Experts of a small language model.
Size: 11 layers, width 160, vocabulary 9647, 53.1M parameters.
Training: a variant of Muon for the experts, 323M tokens, 9322 steps.
Below are experts of layer 3 (counted from 0) of a mixture-of-experts language model. Rows are named router (the router's row for the expert), down (a neuron's output weights, with its number) and show model dimensions 0-159. Each number is 500 + 50 x the weight over its row's rms, rounded and kept within 0 to 999. Numbers have three digits each.
After each expert's rows: "comes before" lists some tokens at least twice as common just after its tokens as in all text. This comes from a sample of Wikipedia text that the model never trained on. Tokens count by the router's weight.

# expert 83
router:519486553467545548559437524453504414470518498494564524506497477458483502489512499525483499507492583461396491511435441502510569443545494539547545465466541444461444512523556507563545538517425504475451523503617443535519488458477543490554494501431475621613442547464481479485471523399469451388485460428438514541553559512390420681535463440506523483533435498508608489493489467578525530505484561522455525451484520463512495596488563494451496658467465519500503391568525489552508512621512488
down0:512465573488515507523590553503548492396510529539487454550494451487398543476578494476458461433551515509619482514598521533438611560503541501480540492511551454585520459526459554532518432458497519540452422416553535560392464458490527546501647523518552553519452432525472489432423578461485620455492535483491535458476534515504504517438524455480448508532484515500535512597570635495542474554506473596505505547475530589471516395438503464456550555536529534488480447527526462548557526402591485
comes before: "1", "-", "2", "=", "0", "3"

# expert 80
router:401484586491538537419504600540447484523473519485475461608451474478511483523391416538475437572526357481459551453542491470492520483566445576443494534468605519498536504498528505651507569520467429452520543457510520569488429496522531492471456409508529558508503481534480407502501541451516494520419539495460481590379419497393498496483526524497615479567411510543576457506529499450494452443513580539474524464536433417479526592453513545487464567571476549506472470537524532479509469559445469
down0:501547505556533420589478503417588474534446491512489465648555452562462559532568528481454580505484467437397534457544480523504501523499419423454374515483547465527485443529570558526511575480501461524450492470508460507527406601409510523506547534499571473435460544454408562512567472474424543609569500496392535451459451510617501492570519452472571572477528464529429475414489561559527490468558521513491484483482562503482470456441558466559533552441394529476501505471512493468538549507439466
comes before: ":", "\n", ": ", "==", " ==", " by:"

# expert 29
router:475530504571439506502504505512491507558487469505484543510569536535525483516395513481551631460521511482541434567464539454488409496423496525530465558541536489468525432387488456553518477481460614502505475432476419500492573542417527541441516473498442550547475566452569452483437474421524491493541488482438462477547578420590509473571391594463450485419571466656482495447481484580391517377471486480540552517561488483565505470569419557478521433533474492531467472517487465470581519441432497
down0:513546434523555556531489514570597491508419491554491514501459589505523526424485546505448489556509552529484487418546534443597622528490483475452468524483537540466561453384514422486480435551486514560443538566463429539558491474471455462543459441500489349494525522532486442514547580457506576454492557503488505571553414633490483564416636430506478497490536436462469418535413534492470535461551586455603564517458537524469525503506607538532435477492487488447483478453570523510493455500537539
comes before: " of", ".", " of the", " and", ",", " was"

# expert 38
router:468509440419457425460565515457530490524531490475490533468526495555479432562481533610456540521467420468423565523491523568489471462500530488600482530513487590516568465493495474534518440487482533473492501527458476580489460406436568441487524483542524480431464543462513548532451578478464508515392432448499425486440641494612569490551476449471450427511552431450456481432604511482521605557481591481556519518526492559486527477638467599510461548527534474533479432425458553400554552433460525
down0:477546494539507551564493570496477605523497441540477575547559510475521524429455599481513539510504530444514499471572555426441498450535465476424578473621512559490570442529533549500533449488416514505471473458492512547480456508554499552490548484451457458531547529489441449466475450497601542410484589523490558522484513452474472433376473432548495469328455487572468536492504504404529529438642557509481419433527470477441600475468508486529518523521557462564451465559561559554562415483558497
comes before: ".", " of", " and", " of the", " to", ","

# expert 43
router:541431437534464386570482463495517461454537490517574505486629501534593476565479572531514496515540499514466538491541491560572389455439555582480515399552467593516569469603521567498457496518474564546546460539470469569494456511459474553550481477471529531485461476483561554515489538498429472472531498561525481432522522456588578492526466509506553554490485597551468495384503548493566529521501559523593436504437528506438506462464483472547627388517546568470526499392535516547516503486435642
down0:446558569570557465534468450489574582492464540543518514480514427520491499533480496514465505464528430472509485546523459514576517521404527597419478548506501532552443577478515455377473492515584469450449505477513559557546445514507489542546447520426486420463546519472492420483498538483451407539432461518407534439531485482620559524520572480476563439482540442508404506468563489555491448539586480571548546529572457519566581569535529504577502356446522541481447528472464506489546670545466528
comes before: "The", "-", "==", "===", "In", "In "

# expert 84
router:542411536442583540490536466454481627476453556472505400625467419547472523476490518426446438534462467520451534541518557413482492493531500451488569433447514493528538486488459592535581480525554522380602485519490535517524511471517447481545494441576564492565477493470586504448527497575469532493504492544535532540457434549441505454462446467468549497480390503546537616595464571512537407512486405509475474504397390542498542550495589460518531442488409529402491478494528435456530486517507527
down0:542470425458532501498441470466558418492479505447423495512492562491485487566573490425523489424575573484542488498497484457482637503583482523487519632441506438543608495486575437521506402429557515500444486492504382573588570481480490390469471515421400517500435486506514502473545466529496500477497569545517479408534533524510458569503505499584443448498566519485445547578328576501513509498455492526485480519518565464504498464499493530472437579516518421445495490484416460440461520498421584
comes before: "2", "1", "ections", "outheast", "ession", "ust"

# expert 61
router:443595481455544489512487473453533521494489543516529544560418486575523515455572473428315506631544478535516474510561448469628557504492541476482532396529524559510482515463446565410425549580531478602474452475551487423503459498449556495571456479523452463587581494525467470511487404509536521536508531496534560475501490557526551674476490511427483499469463482493443546441479486516492464503498494508537529508477542422518591504517425556468463541574463485547551445479505492528530590524478622
down0:554515481500478490431508416430568406574467440468411512430505427508548472432475570447543429499471509374523488475436460539467508445458485470475456502486440643545512516509541471443486477543489423535458511510545528512477563535559571471540452572507441520399444531560485518498466525527524504544547446550460498558428457616509519456459437600474576518538529445484424484414477631568442458463567435505578445535502496474452493529505430527560468530475520599595421469475438485540553532539503524
comes before: "\n", "\n\n", " MP", " Win | ", " Chevrolet", " ·"

# expert 42
router:406506452501572503460388521514531455501494578529491534521522518511494475570495526510479527649499544493439492456492372488502540562428602484446510473489575483639457502525461453459502477511471504490497410506546542444482402436577488542562484479384537515522511492469547487413506534518436483457601412630417597533534474475431534511571466502511538500573459542427411431542460536520533375529555493580508469470501543423560496555484517475479470470498485513491535456518473525565457510575549513
down0:554541408575474456465400426463444527485489525481469478392415498496603474521563530458500509559517579523497537518478464410471490499540490410459561557412513376566487567501492530476564484451599494475554501585551453418507544474562491467488525430468448443463415487465425398502468458501492544469435476517456565525478503602538517464502478580555544439529534560410485498538588455532426545476445487513558438519448526546541520541435456500583546417506439469541490544565584535512505567558440506
comes before: "| ", "|", "-", "- ", "|  |", "| L"